Experts of a small language model: a shared expert of 512 neurons.
Below are experts of layer 3 (counted from 0) of a mixture-of-experts language model. Rows are named router (the router's row for the expert), gate (a neuron's input weights, with its number), up (a neuron's input weights, with its number), down (a neuron's output weights, with its number) and show model dimensions 160-199. Each number is 200 + 40 x the weight over its row's rms, rounded and kept within 0 to 999.
After each expert's rows: a language model's description of what the expert responds to; "comes before" lists some tokens at least twice as common just after its tokens as in all text. This comes from a sample of Wikipedia text that the model never trained on. Tokens count by the router's weight.

# expert 15
router,238,171,254,210,142,148,164,219,161,255,265,203,151,188,282,151,151,259,193,215,176,267,177,217,192,162,203,228,223,161,208,237,196,227,196,157,265,177,149,251
gate0,193,174,169,216,197,184,193,199,257,244,264,232,143,157,277,255,180,221,137,193,212,153,175,196,214,175,209,162,179,184,222,209,253,186,165,173,185,159,259,199
up0,207,202,114,207,203,193,159,219,179,242,302,207,222,212,193,221,193,169,112,171,155,220,158,202,235,255,137,211,155,213,207,234,230,128,223,247,184,249,165,222
down0,209,197,209,254,186,161,217,168,162,89,221,237,249,158,136,232,221,205,197,259,239,232,174,203,165,192,187,246,254,194,161,198,125,185,218,184,278,199,206,200
Numbers in tables. Table pipe separators and numeric cell values in sports and election tables, plus some adjectives such as parliamentary, public, either.
comes before: " |", " 0", " ", " 1", " 2", " 3"

# expert 3
router,246,191,309,223,139,200,183,209,152,241,292,189,144,170,258,134,176,235,213,242,158,260,213,237,165,135,213,228,242,190,229,193,179,222,182,144,234,168,177,232
gate0,136,171,271,235,165,252,221,210,120,172,195,141,226,134,172,233,236,181,194,144,167,220,260,263,166,259,234,294,181,220,145,235,204,220,212,208,227,202,134,153
up0,246,232,180,162,247,206,144,134,208,164,155,250,182,227,252,181,267,187,181,291,259,172,138,179,201,226,214,186,202,210,184,150,214,147,149,170,187,268,165,192
down0,216,113,158,174,120,252,198,239,280,287,196,191,143,230,156,144,191,247,171,234,166,200,196,165,190,226,213,126,264,180,194,246,218,201,125,257,221,264,286,264
Sentence-ending punctuation. Periods closing sentences, plus closing quote-period and parenthesis-period combinations and numbered-list items, e.g. "cm.", "2.", ").".
comes before: "\n", " The", " He", " In", " It", " This"

# expert 11
router,258,173,230,224,216,202,171,199,128,206,274,178,208,154,239,153,208,271,221,223,185,288,191,296,137,189,190,270,200,207,251,270,153,231,231,174,237,203,176,232
gate0,231,236,152,177,267,132,133,220,197,200,145,192,191,205,232,163,225,243,260,225,205,234,218,223,145,164,296,219,196,277,194,192,183,155,90,249,203,223,217,221
up0,207,210,140,198,194,151,104,169,218,229,171,197,214,160,251,213,207,234,267,203,212,194,232,248,166,165,263,181,207,245,158,237,209,190,121,226,236,169,267,188
down0,219,180,179,168,244,229,205,229,178,226,145,202,222,231,212,235,184,149,286,216,176,206,237,182,183,209,191,108,167,140,243,61,275,246,297,231,213,181,208,180
Section heading markup. Wikipedia heading markers == and === that close or open section titles, and heading words like See also, History, career, Notes.
comes before: "\n", "==", " ==", "===", " also", " ==="

# expert 28
router,229,179,279,262,168,168,201,239,173,225,272,181,160,181,233,162,190,258,160,248,170,207,211,229,185,200,204,217,212,182,191,211,153,210,192,217,275,236,128,260
gate0,236,172,212,179,138,165,248,193,246,239,171,219,209,136,252,279,236,157,259,277,167,207,194,174,210,187,307,142,222,181,222,199,221,230,207,193,229,170,139,222
up0,118,133,221,215,220,275,177,214,174,150,217,217,203,231,204,162,195,174,160,211,193,138,223,141,228,147,122,201,181,154,149,239,223,175,195,174,201,226,247,201
down0,204,218,192,238,229,199,215,101,204,221,189,167,173,262,153,212,223,186,152,193,159,282,233,214,207,251,185,198,202,167,186,207,174,213,178,241,248,155,231,196
Country and nation names. Country, state and nationality words, above all United in United States or Kingdom, plus Canada, France, Norway, Iraqi.
comes before: " States", ",", " Kingdom", ".", "'", " City"

# expert 7
router,258,194,230,185,181,165,175,242,158,234,256,242,162,249,280,140,151,228,172,203,163,241,144,222,132,153,244,196,204,185,233,184,202,202,188,165,190,175,158,249
gate0,255,185,161,155,197,232,203,268,261,170,177,191,201,252,210,195,195,195,229,207,211,199,180,174,209,200,212,208,241,251,152,182,275,269,211,192,198,214,250,261
up0,154,213,144,191,175,214,137,195,186,190,187,199,196,207,154,213,193,198,230,226,139,246,259,182,146,236,241,215,209,205,172,196,121,136,200,235,272,180,220,95
down0,209,186,189,136,243,263,171,264,177,231,200,180,151,270,231,206,191,247,214,155,205,258,276,209,267,205,242,289,178,218,192,218,214,156,168,199,221,231,207,119
List and heading markup. Line-initial dashes in infobox lists, equals signs of section headings, and table pipes, e.g. - Family:, = Global Integrity.
comes before: "-", "\n", " Born", "|", " List", " Coordinates"

# expert 14
router,255,169,248,178,166,163,242,255,170,214,260,249,124,200,258,162,160,229,224,233,189,248,191,264,193,145,157,257,257,170,196,245,173,224,268,156,194,148,170,212
gate0,192,217,209,127,160,149,289,266,159,261,223,242,233,229,237,141,170,249,270,178,172,211,280,190,226,122,218,194,251,213,190,167,182,181,116,189,184,232,224,206
up0,192,210,163,106,175,150,248,261,140,260,217,208,223,212,264,135,150,213,211,177,147,151,277,197,246,119,233,190,241,173,186,221,143,203,138,176,205,222,213,193
down0,190,196,198,255,267,206,134,248,185,226,217,182,205,257,143,216,204,262,225,187,266,263,214,231,256,205,268,214,254,177,226,208,214,166,166,210,229,187,154,192
Prepositions after verbs. Prepositions, overwhelmingly "to", after verbs, adjectives and nouns, as in failed to, appears to, contribution to, from, into, through.
comes before: " the", " be", " a", " have", " make", " his"

# expert 5
router,235,181,259,213,161,148,167,209,163,242,258,224,142,186,290,147,175,263,175,215,176,259,179,225,177,168,189,244,243,155,209,242,167,220,192,184,254,179,157,235
gate0,193,239,232,174,196,112,211,219,118,190,188,153,203,168,229,154,187,245,187,162,165,176,247,262,187,240,229,147,248,280,188,197,169,170,269,248,243,256,217,218
up0,195,226,238,241,217,201,137,248,163,172,238,211,183,168,199,239,190,152,185,175,182,223,171,207,205,193,153,210,213,173,229,160,291,217,246,157,255,170,228,141
down0,179,160,166,173,217,211,164,270,196,134,190,188,153,141,136,192,246,133,166,183,205,240,246,161,219,190,164,142,156,265,183,202,271,163,187,249,325,265,163,221
Table cells, of-phrases. Pipe separators in election and sports results tables, plus "of" after nouns like estate, grave, charter, and role nouns like candidate, agent.
comes before: " ", "s", " 0", " 1", " 2", " Votes"